config.toml
n_layer = 12
d_model = 256
n_experts = 96
experts_per_token = 4
d_expert = 112
d_shared_expert = 0
activation = "xielu"
moe_layers = [1, 2, 3, 4, 5, 6, 7, 8, 9, 10, 11]
router_score = "softmax"
normalize_top_k = true
routed_scale = 2.5
balance_loss = 0.00335
balance_bias = false
router_noise = 0.1
init_std_router = 0.00625
lr_router = 0.000548
vocab_size = 8192
norm = "rmsnorm"
norm_eps = 1e-05
tie_embeddings = "early"
optimizer = "adamw"
lr = 0.00126
beta1 = 0.9
beta2 = 0.99
grad_clip = 1.0
batch_tokens = [16384, 32768, 49152]
seq_len = 512
train_tokens = 315100000
steps = 9700
dataset = "wikipedia_en"
Below are experts of layer 8 (counted from 0) of a mixture-of-experts language model. Rows are named router (the router's row for the expert) and show model dimensions 128-191. Each number is 50 + 15 x the weight over its row's rms, rounded and kept within 0 to 99.
After each expert's rows: a language model's description of what the expert responds to. This comes from a sample of Wikipedia text that the model never trained on.

# expert 33
router:52 52 40 75 64 23 75 41 61 47 59 37 69 32 44 74 65 40 46 39 23 45 38 50 66 76 55 54 52 54 67 36 48 36 37 43 70 36 34 52 36 63 75 55 70 68 56 52 49 73 55 49 49 47 77 65 62 74 55 22 49 77 63 61
Description: Digits in sports records, scores and year ranges, such as 2 in Record: 2–9, or 13 in 2013-2021.

# expert 62
router:29 54 34 51 51 40 42 59 70 37 29 60 79 59 66 55 59 76 40 43 50 43 61 59 81 24 43 32 40 18 46 54 81 31 35 14 62 28 57 52 44 59 18 57 59 70 54 47 63 80 46 39 47 55 44 54 70 55 41 70 70 73 46 52
Description: Periods, semicolons, closing brackets and table pipes ending sentences or cells, plus sentence openers like The, This, According.

# expert 21
router:60 45 26 67 69 80 26 58 47 35 49 62 64 67 65 33 41 53 48 15 63 66 77 76 48 34 59 48 68 22 41 62 61 42 52 78 26 59 65 42 21 36 47 57 69 36 43 53 33 18 48 59 61 67 72 55 71 20 51 51 42 55 91 61
Description: Plural, verb and noun endings on common words in running prose, such as -s, -es, -ing, -ations, plus whole verbs like wrote, made, making.

# expert 48
router:31 74 47 31 54 44 30 70 59 34 64 51 28 63 75 44 46 58 63 46 51 38 40 55 36 63 52 55 43 46 37 50 51 57 58 40 28 48 55 24 70 63 38 42 47 48 42 27 48 61 71 49 37 60 67 66 39 37 59 42 19 53 20 66
Description: Colons after infobox labels, especially taxonomy fields like Kingdom:, Family:, plus of, pipes and headings in list-like articles.

# expert 59
router:59 59 67 44 58 47 57 67 58 42 60 80 39 45 55 53 66 55 56 46 72 73 63 46 36 49 60 59 49 45 71 37 59 65 44 35 78 49 63 83 39 32 59 39 34 46 37 47 81 80 51 57 60 54 57 55 36 53 66 69 47 40 54 77
Description: Opening parentheses, quote marks and braces, especially after names in tables: (TUN), (incumbent), "hard to explain", and spaces before years.

# expert 40
router:40 49 63 55 63 56 10 44 64 60 53 67 63 40 56 33 30 37 68 60 56 56 33 47 70 42 35 54 67 30 70 60 81 66 28 41 56 49 47 29 33 41 46 48 40 40 76 40 40 68 46 70 35 61 41 37 21 34 49 54 47 39 40 46
Description: Final head nouns of organization and place names, such as University, Institute, Corporation, Army, and country names after of or in.

# expert 1
router:50 36 46 54 64 36 60 20 28 58 44 55 35 36 48 49 51 28 45 49 49 37 40 30 54 51 70 80 45 33 56 50 60 45 36 27 65 59 57 41 26 58 47 51 51 35 57 59 43 52 27 63 62 38 73 74 40 29 70 42 58 50 42 66
Description: Numbers, blanks and dashes opening cells in sports schedule and record tables, like No. 8, KO round 2, also rare foreign characters.

# expert 63
router:60 49 62 33 43 49 52 46 32 48 23 28 56 19 32 52 61 73 84 38 51 34 29 39 70 69 73 70 39 46 70 12 26 61 34 18 47 35 26 46 42 44 35 33 44 60 30 64 64 68 43 48 63 52 53 59 49 41 35 19 32 44 34 50
Description: Dashes and field names starting infobox or table-header lines, such as Coordinates, Preceded, Species, Date, and leading - before In office.

# expert 41
router:84 32 49 70 66 22 63 40 27 45 55 36 57 34 37 47 54 21 49 52 48 44 59 29 70 66 12 34 49 71 39 47 67 37 30 50 27 41 52 41 26 62 74 48 68 24 43 31 65 47 23 49 45 52 45 60 19 47 38 47 46 55 53 39
Description: Final pieces of surnames and place names, often before commas or pipes: -ton, -son, -ley, plus whole surnames like Jones, Smith, Williams.

# expert 37
router:56 51 51 53 53 53 52 20 36 38 69 61 39 67 55 45 72 72 74 60 73 48 36 78 58 22 62 40 54 60 73 48 68 69 36 44 26 61 43 34 50 25 50 26 54 32 43 38 33 54 58 76 69 78 52 52 42 61 72 55 71 35 54 73
Description: Nouns for places, buildings and organizations after the or a, such as Museum, port, Department, suburb, construction.

# expert 52
router:39 74 40 40 51 50 68 49 26 39 71 62 37 55 34 42 26 47 50 99 51 41 41 44 56 65 71 29 59 52 63 34 52 39 44 57 43 44 76 65 24 68 29 39 65 12 74 36 58 65 51 82 33 37 53 46 13 41 41 56 66 45 37 39
Description: Radio, television and gaming platform words and the space before their numbers, such as FM, AM, ESPN, BBC, Windows, PlayStation 4.

# expert 43
router:57 48 50 77 36 56 58 50 43 57 52 42 39 29 31 44 78 59 72 62 54 79 40 29 65 63 41 59 57 61 59 36 27 43 62 84 60 53 70 48 45 30 25 76 83 32 46 60 51 65 56 36 30 35 62 63 55 68 72 40 39 84 41 70
Description: Syllable pieces inside Arabic, Persian and South Asian personal and place names, such as al-R(ah)man, K(ham)enei, Bi(har).

# expert 32
router:73 43 62 50 61 57 36 36 35 65 65 45 48 58 63 67 53 64 67 62 56 37 83 62 47 47 28 54 42 49 59 71 58 44 63 51 53 27 58 52 65 54 43 28 57 51 58 63 68 45 38 56 63 53 61 27 80 50 33 33 43 43 42 67
Description: Inner stem fragments of long Latinate or scientific words before suffixes like -ation, -ary, as in organ, corpor, decor, coterm-in-ous.

# expert 38
router:18 42 37 82 62 21 43 56 64 40 61 56 44 57 53 62 15 51 37 41 56 31 50 56 70 59 66 28 42 39 36 37 67 65 43 35 33 40 61 68 30 43 41 51 37 35 37 55 64 67 42 52 52 44 52 52 28 35 53 40 33 85 28 67
Description: Table pipes, line breaks and party or vote words in election result tables, like | Party |, Conservative, Democratic, Votes, Seats.

# expert 31
router:60 43 44 23 45 54 38 42 63 13 53 39 73 51 65 68 67 49 57 62 48 82 19 55 54 40 31 56 76 37 40 36 49 39 26 63 58 47 73 17 30 66 33 82 39 44 29 50 48 61 51 32 32 28 61 70 66 61 51 48 52 55 70 56
Description: Linking verbs was, is, became, been right after a biography subject or pronoun, as in Pandey was born, He is famous.

# expert 17
router:62 45 52 45 62 31 74 47 30 50 63 34 44 21 46 51 37 32 43 51 52 31 52 54 52 60 50 38 57 73 40 36 42 45 43 51 49 70 39 53 54 56 78 63 67 40 39 62 52 54 32 27 56 52 39 66 26 30 23 66 75 38 44 43
Description: Opening piece of a surname right after a first name, especially single capital letters: David R(agan), Mary McC(arthy), James B(alfour).

# expert 19
router:52 51 42 38 75 49 42 17 30 59 89 53 55 34 47 56 28 60 66 37 75 39 41 67 58 31 62 38 36 29 64 53 45 57 43 51 41 39 68 79 68 60 57 28 50 60 68 46 50 60 47 64 42 70 83 65 51 45 72 58 85 71 44 60
Description: First letters or pieces of common nouns in lists of crops, foods and household items, such as c(attle), b(acon), t(ap)ioca, c(ups).

# expert 10
router:46 48 63 62 43 54 73 36 41 64 62 62 50 34 67 56 44 65 55 29 61 68 47 32 67 22 71 60 68 31 52 37 61 54 23 25 64 08 81 52 30 48 35 49 42 58 78 43 67 40 13 77 39 64 52 50 45 87 44 30 61 42 49 58
Description: Past participles and event nouns after was, such as refloated, occurred, received attention, born, plus blank space cells in tables.

# expert 6
router:50 47 57 80 65 62 56 56 22 64 46 55 40 27 31 47 56 46 73 28 59 82 37 62 68 38 14 53 42 44 45 44 45 45 33 52 52 74 53 12 56 43 33 57 65 58 60 45 60 60 32 47 54 57 31 64 39 59 74 47 35 34 28 49
Description: Word pieces inside Slavic and Eastern European personal and place names, often in sports rosters, e.g. Nikol-ay, Andr-ey, -ović, Š.

# expert 50
router:70 39 72 63 73 54 54 30 50 43 47 45 29 23 16 58 44 64 68 44 61 57 47 19 43 52 09 41 28 68 55 46 38 46 39 37 41 64 73 39 41 53 28 59 79 65 06 75 58 51 20 43 15 55 34 53 57 40 79 32 62 38 34 32
Description: Syllables of Korean, Chinese and other transliterated personal names and umlaut letters, such as Heung, Jae, Hong, Kwan, Chen, ä, ü.

# expert 23
router:72 54 68 53 69 61 73 38 28 48 63 81 88 35 37 53 37 53 47 37 50 46 75 60 32 56 57 65 68 49 51 40 83 82 42 21 66 50 70 35 45 51 42 27 38 52 61 57 29 53 33 52 58 90 46 49 51 50 52 30 43 38 43 68
Description: Abstract nouns and their suffix pieces in prose, often after possessives: education, success, relationship, -ation, -ment, credits.

# expert 34
router:32 57 43 68 56 61 43 53 69 44 55 49 47 40 47 37 44 67 49 51 34 72 58 54 10 53 63 23 32 51 50 58 25 40 42 53 52 35 51 86 41 62 51 23 64 54 60 35 45 47 72 57 40 64 58 39 60 61 53 57 53 58 57 46
Description: Conjunctions and prepositions that open clauses or phrases mid-sentence, such as as, if, because, where, using, although, by.

# expert 20
router:62 59 40 56 64 58 52 72 59 43 67 56 39 45 68 48 27 78 33 19 61 64 86 29 19 63 51 19 71 56 39 13 36 28 36 33 43 56 66 36 18 49 35 37 33 40 54 69 37 27 32 59 82 55 49 66 51 84 42 25 47 66 44 71
Description: Past participles and -ed endings after was/were or in credits, before by/as, like served, used, held, Portrayed by, composed.

# expert 46
router:35 76 71 52 53 41 68 46 34 36 39 65 61 60 51 74 60 44 57 39 47 60 47 34 33 39 39 42 74 67 77 48 73 65 42 21 36 48 56 85 56 55 56 51 43 57 61 44 69 38 34 60 57 69 41 57 59 34 77 58 62 55 54 68
Description: Distributive and common function words mid-sentence, such as each after a comma, are, may, which, plus raw byte pieces of CJK text.

# expert 29
router:33 84 41 73 49 34 43 55 44 72 39 30 79 42 45 45 37 74 69 51 55 31 53 33 39 46 70 42 49 31 65 54 27 64 38 60 55 46 53 62 34 64 33 48 41 41 60 53 77 44 76 43 54 56 60 46 25 54 38 41 79 24 42 55
Description: Track-listing numbers, durations and table pipes, plus music words like song, vocals, bass, and h- starting hymns, horn, hip-hop.

# expert 45
router:40 58 35 43 55 58 25 70 73 61 52 55 71 60 55 22 42 53 51 46 28 64 47 19 51 46 59 55 46 63 61 50 78 65 50 45 82 58 37 41 57 53 39 55 25 64 60 45 27 45 38 80 66 37 56 38 70 44 41 22 66 21 23 66
Description: Nouns and years ending time expressions in narrative, such as season, year, month, era, century, and the 20 of 2022.

# expert 15
router:32 24 74 68 69 41 40 61 47 43 16 76 72 38 54 65 35 60 62 39 29 52 65 51 80 35 56 37 26 46 51 73 81 51 34 23 45 39 40 29 46 44 24 31 78 70 66 77 44 83 42 44 68 61 63 44 60 35 63 57 38 52 33 59
Description: Periods, closing quotes and brackets ending sentences, titles or abbreviations, such as ." and Jr., plus final word pieces of surnames and species names.

# expert 57
router:54 32 56 36 19 47 54 58 57 45 54 61 29 47 46 59 41 43 32 29 67 68 55 65 49 66 53 53 49 55 67 73 54 32 73 66 54 46 38 55 38 56 62 43 49 68 55 73 59 53 34 35 65 56 34 41 70 55 17 28 39 43 45 42
Description: Short letter chunks in the middle of longer words, such as re in resurrection, le in release, pr in entrepreneur.

# expert 7
router:38 43 39 29 39 74 32 44 44 48 71 49 60 57 71 38 38 46 14 45 80 42 41 65 31 62 90 46 57 63 77 44 57 79 45 57 51 46 50 77 66 51 60 64 23 32 52 45 52 34 54 52 69 54 51 62 54 38 24 61 51 29 50 48
Description: Opening pieces of lowercase words split into subword tokens, mostly after articles, such as Inv(estigation), div(orce), qu(orum), s(ave).

# expert 14
router:46 38 77 69 69 19 68 45 44 53 54 29 42 48 50 26 42 33 49 47 36 62 67 52 56 53 57 26 54 53 42 57 44 31 46 32 52 40 58 28 15 51 53 13 81 78 60 54 81 34 44 36 44 49 24 71 46 47 76 37 26 49 43 45
Description: Final vowel or ending pieces of Italian, Spanish, Portuguese and other foreign place names and surnames, e.g. Honolul-u, Aracaj-u, Mater-a, Nürn-berg.

# expert 30
router:46 56 45 15 39 24 62 55 51 80 38 42 32 80 60 49 61 48 57 67 50 36 34 35 77 73 67 35 61 60 49 38 48 50 51 14 70 46 44 24 58 47 34 39 48 56 77 49 49 54 54 58 20 53 40 26 19 50 56 41 16 44 57 69
Description: Determiners and nationality or descriptive adjectives before a noun, e.g. the, his, European, Royal, modern, Roman-ian, United (States).

# expert 42
router:48 28 31 54 51 35 79 38 68 54 53 77 72 39 30 49 51 57 45 49 53 42 67 39 69 65 63 62 46 19 34 47 50 32 57 42 59 32 62 60 68 37 35 37 74 63 43 26 42 87 74 62 52 56 46 51 28 42 56 40 44 59 51 52
Description: Year and number pieces in tables, number sequences and demographic ranges, e.g. 20-19, 18 to 24, football positions FW, MF, DF.

# expert 24
router:50 57 71 68 56 57 53 51 56 52 29 83 34 32 65 46 44 61 61 47 42 63 42 59 24 64 58 40 39 51 25 35 36 43 46 26 55 38 75 61 36 24 48 36 44 47 56 39 37 63 42 53 35 55 50 47 68 20 55 38 44 58 23 42
Description: Commas after fronted clauses, sentence-ending periods, paragraph breaks and heading markers, often before he, she or the.

# expert 56
router:58 50 41 44 51 41 59 51 51 78 68 38 45 74 46 38 48 60 60 29 56 58 57 64 51 60 63 35 35 54 82 47 74 61 56 77 44 28 52 54 59 50 67 38 64 35 57 28 57 40 37 62 63 38 31 38 35 84 58 49 53 40 50 22
Description: Middle syllables of ordinary English words and names after an opening piece, like W-ond-erland, Bow-ling, song-writer, found-ers, dark-room.

# expert 8
router:43 51 59 36 53 20 56 67 45 39 49 16 52 75 69 53 23 32 36 45 66 65 34 46 65 36 75 40 60 51 74 36 26 51 57 60 64 48 66 75 42 41 53 51 11 66 55 37 74 61 84 47 65 53 46 45 74 31 47 49 60 37 76 66
Description: Single first letters of words, mostly capitals after quotes, brackets or line breaks, such as M in Miss, Modern, MaryAnn, J in Jin.

# expert 27
router:27 22 46 53 74 37 76 44 53 25 46 77 30 68 52 67 32 62 55 49 49 34 61 61 37 34 42 33 56 26 45 63 30 50 43 27 34 05 78 42 64 46 36 36 55 62 41 51 53 53 41 37 43 66 51 43 36 36 51 28 52 38 71 46
Description: Pipe characters starting table rows right after the |---| divider line, plus the divider lines themselves and cell separators in ranking, chart and medal tables.

# expert 44
router:32 53 71 42 33 65 48 44 56 18 44 69 75 56 68 66 59 39 38 49 56 42 60 79 52 37 60 55 51 41 46 33 46 56 44 31 55 42 34 49 45 56 50 62 22 35 54 45 54 49 55 79 68 48 54 69 92 32 49 51 76 46 77 53
Description: First pieces of verbs and adjectives after to, was or not, mainly prefixes like un, ext, repl, ident, as in unify, unprecedented.

# expert 12
router:56 28 69 63 47 41 63 50 52 72 49 58 73 55 59 52 41 32 64 47 60 56 41 50 59 06 46 64 42 33 65 42 66 57 60 34 65 65 73 47 30 66 51 57 45 54 77 27 72 40 33 47 87 50 44 72 70 52 69 50 54 44 44 47
Description: Pieces of event, award, institution and place names, e.g. Festival, Memorial, Tokyo, Berlin, Anniversary Commemor-ation, Nordic/Scandinavian surname endings.

# expert 55
router:55 73 54 71 64 50 54 31 44 61 47 55 48 55 52 44 41 55 71 49 78 62 47 44 44 59 39 56 67 48 43 29 44 51 40 33 44 43 85 48 47 43 59 28 36 39 52 42 79 37 48 47 25 71 38 43 57 34 78 34 75 45 16 53
Description: Invisible marks in coordinate strings, Cyrillic, Arabic and accented letters, and word pieces in taxonomy or non-English text, like Moham(mad).

# expert 18
router:35 77 47 60 33 43 58 59 45 81 38 70 58 46 58 44 62 58 50 47 40 50 66 59 50 66 53 40 43 34 47 31 48 21 24 14 60 43 73 35 49 41 39 60 44 48 74 33 46 44 48 56 71 94 42 21 44 51 59 31 37 64 51 60
Description: Prepositions, to and verbs introducing complements in prose, e.g. place to house, too late to, avoid, create, regarding, to this day.

# expert 49
router:26 54 28 62 75 36 54 58 55 42 59 80 64 33 51 57 40 60 51 72 70 66 53 46 67 16 54 54 49 24 40 40 58 27 20 47 46 13 67 66 16 34 49 37 68 57 68 65 63 75 48 48 49 76 35 46 40 47 63 29 55 63 44 53
Description: Spaces and year prefixes before numbers in statistics tables and date ranges, like blank cells before 47, 19 in 1943.

# expert 0
router:41 49 61 28 65 59 67 29 34 62 41 69 65 46 60 68 76 58 55 50 27 41 54 80 57 42 41 38 76 41 43 35 43 65 45 63 52 41 45 51 54 47 41 51 64 58 29 33 12 47 47 52 24 52 76 46 80 65 48 56 72 41 71 69
Description: Quantifiers, comparatives and adjectives after had, has, with, a, as in more, much, less, better, little, three, difficult.

# expert 16
router:54 50 71 67 71 50 33 22 35 41 39 69 66 46 63 71 50 24 55 50 51 72 53 36 67 41 47 56 50 25 47 14 83 48 29 19 58 27 75 22 38 47 48 54 55 56 64 52 51 54 49 53 47 70 35 59 19 06 55 50 52 44 36 38
Description: Three-letter country codes in sports result tables, such as USA, ITA, GER, plus capital pieces of names and university names.

# expert 26
router:64 80 55 41 51 25 79 31 45 51 58 57 55 23 66 55 20 67 52 43 72 61 67 60 56 49 63 56 66 53 46 39 56 70 66 34 77 26 54 55 61 51 30 36 53 48 34 55 22 61 64 46 53 93 38 24 68 62 57 49 63 48 51 75
Description: The, possessives, and nouns used as modifiers in compounds about law or policy, like the law, gun control, fire safety, tax.

# expert 35
router:59 57 52 55 82 44 50 54 51 68 74 42 59 34 55 26 66 51 66 20 66 65 39 27 67 45 49 41 67 37 79 23 63 38 34 44 70 34 66 51 43 61 46 75 54 52 48 22 26 69 39 36 38 67 62 42 52 33 42 29 53 51 26 67
Description: Middle or ending pieces of proper names, often before -on or 's: Robert(s)on, Nap(ole)on, Wimb(led)on, plus surnames like Harris, Morris.

# expert 25
router:46 46 68 60 45 41 53 42 65 17 58 69 43 84 78 78 39 18 63 48 58 47 38 48 81 34 71 43 53 42 33 49 63 51 55 21 46 50 56 60 49 71 36 33 51 65 76 36 69 54 38 60 34 63 35 69 33 59 92 27 54 63 30 69
Description: Numbers and closing words inside parentheses or table cells of music charts and match results, like Ultratop 50, (6–5 p), (Media).

# expert 11
router:52 57 52 57 73 52 59 37 32 32 54 51 59 43 46 57 46 37 69 60 40 68 45 64 54 51 46 30 45 69 30 47 70 41 32 36 55 64 66 46 41 45 57 60 62 46 53 66 49 61 37 40 61 65 25 61 60 52 45 36 56 61 43 05
Description: Given names and name-starting tokens in lists, casts and credits, often after a dash, pipe or by: David, Jean, Chris.

# expert 2
router:58 58 46 59 68 61 75 45 69 50 63 82 41 45 51 57 70 55 53 83 63 70 36 30 54 42 59 50 50 31 31 42 46 19 17 42 44 24 68 63 64 45 36 31 49 51 29 50 71 68 69 73 50 65 41 59 37 51 46 42 63 37 55 52
Description: Pieces inside technical identifiers and numeric data: IUCN status codes, IUPAC names, culture-collection numbers, coordinates, and table figures, like IU-C-N, N,N-.

# expert 53
router:51 47 27 73 56 39 57 24 35 37 59 67 51 21 50 26 84 37 62 42 51 38 57 23 54 47 42 59 50 30 14 55 72 64 40 66 43 35 56 63 68 45 59 36 53 82 50 40 13 45 28 37 78 71 64 83 44 51 80 42 66 69 39 35
Description: St, st, gr, Sch pieces inside German, Scandinavian and Dutch names and compounds: Karl-st-ad, Groß-st-adtrevier, Stage, Stiphout.

# expert 60
router:22 69 43 53 53 78 52 50 63 52 50 58 37 41 72 40 37 48 60 35 14 45 73 48 32 50 42 48 35 57 73 58 53 44 91 35 52 35 69 63 83 31 62 27 58 34 62 61 57 30 70 46 51 42 64 65 42 35 70 76 35 29 67 48
Description: Words before a number or quantity, like than, about, among, approximately, from, often in species counts and census demographics.

# expert 22
router:28 82 26 79 56 51 38 38 53 41 36 48 77 28 52 75 46 31 41 39 32 48 52 58 65 43 77 47 40 23 38 53 85 32 47 50 50 74 52 62 55 21 14 42 57 59 57 54 65 61 29 29 67 58 49 38 30 36 57 27 65 60 60 42
Description: Column headers, pipes and semicolons in sports standings and stats tables, such as Pld, GD, W, L, Pts, Votes.

# expert 47
router:51 69 64 55 53 59 27 48 46 41 52 36 44 50 60 80 71 40 51 53 46 67 67 41 56 49 47 35 45 52 37 36 64 51 60 44 62 55 33 39 61 36 48 53 61 63 35 21 48 51 58 39 53 64 59 71 67 27 75 44 89 54 80 68
Description: Sentence-opening quantifiers and connectives in expository prose: Some, These, Many, However, Although, According, and determiners like other, all.

# expert 9
router:44 65 25 38 41 64 55 46 58 43 74 56 52 54 52 59 34 68 44 50 38 77 27 25 22 35 77 34 40 75 61 47 72 32 59 22 82 19 42 54 53 33 45 55 54 68 72 35 64 62 66 50 63 31 61 14 42 30 62 37 42 50 37 60
Description: Prepositions opening time phrases before dates or events, such as since, during, until, after, in, often sentence-initial (In, On, As).

# expert 54
router:32 72 45 50 77 60 47 33 35 71 29 76 71 37 56 17 40 42 55 39 51 54 54 56 68 54 56 51 59 35 45 33 66 43 40 24 69 36 67 35 44 48 40 38 51 42 47 50 71 53 45 49 34 56 32 40 44 26 75 42 53 58 16 73
Description: Single letters and fragments in abbreviations, initials, taxon authorities and foreign names, e.g. W.A. Weber, R-CA, S-281, Sz-ech-uan.

# expert 61
router:43 48 55 31 61 88 35 63 71 48 63 56 36 31 62 44 47 46 30 32 33 18 52 57 18 67 79 54 27 68 38 40 55 46 60 42 57 44 38 17 40 36 49 54 49 14 54 32 73 36 50 56 28 67 20 45 53 32 60 47 21 66 55 10
Description: Prepositions, especially for, of, by, with, following verbs and nouns in award and career prose, such as award for, honored for.

# expert 36
router:20 64 31 54 57 42 68 25 28 42 57 66 72 32 73 82 30 46 68 76 47 55 45 42 83 35 77 53 50 36 44 30 57 39 34 47 84 50 47 48 53 30 21 26 49 61 46 59 60 41 51 60 70 80 69 47 46 43 48 50 28 60 38 63
Description: Final values in table rows and infobox fields, especially percentages, numbers and labels like Died, Starring, Spouse, before a pipe or colon.

# expert 28
router:46 77 45 41 64 52 68 50 32 31 49 56 51 30 42 22 58 39 60 27 42 66 38 48 61 29 42 46 52 20 47 57 21 43 35 43 58 56 73 43 65 63 49 29 62 67 69 45 48 22 38 53 49 40 38 65 22 55 68 60 51 25 50 57
Description: Syllables inside Slavic and other foreign proper names and places, such as Kruš-ev-ac, -ov, -ič, Slov, Mor.

# expert 13
router:51 72 28 60 35 66 45 20 36 23 68 46 62 32 33 85 40 58 41 48 52 57 64 43 53 33 30 29 43 56 62 43 67 53 60 29 44 40 28 68 44 49 52 47 47 55 63 41 44 40 71 44 62 57 62 58 63 44 75 41 47 46 53 46
Description: Verbs like based, located, played, scored following a subject, plus dashes and pipes separating names from roles in lists and tables.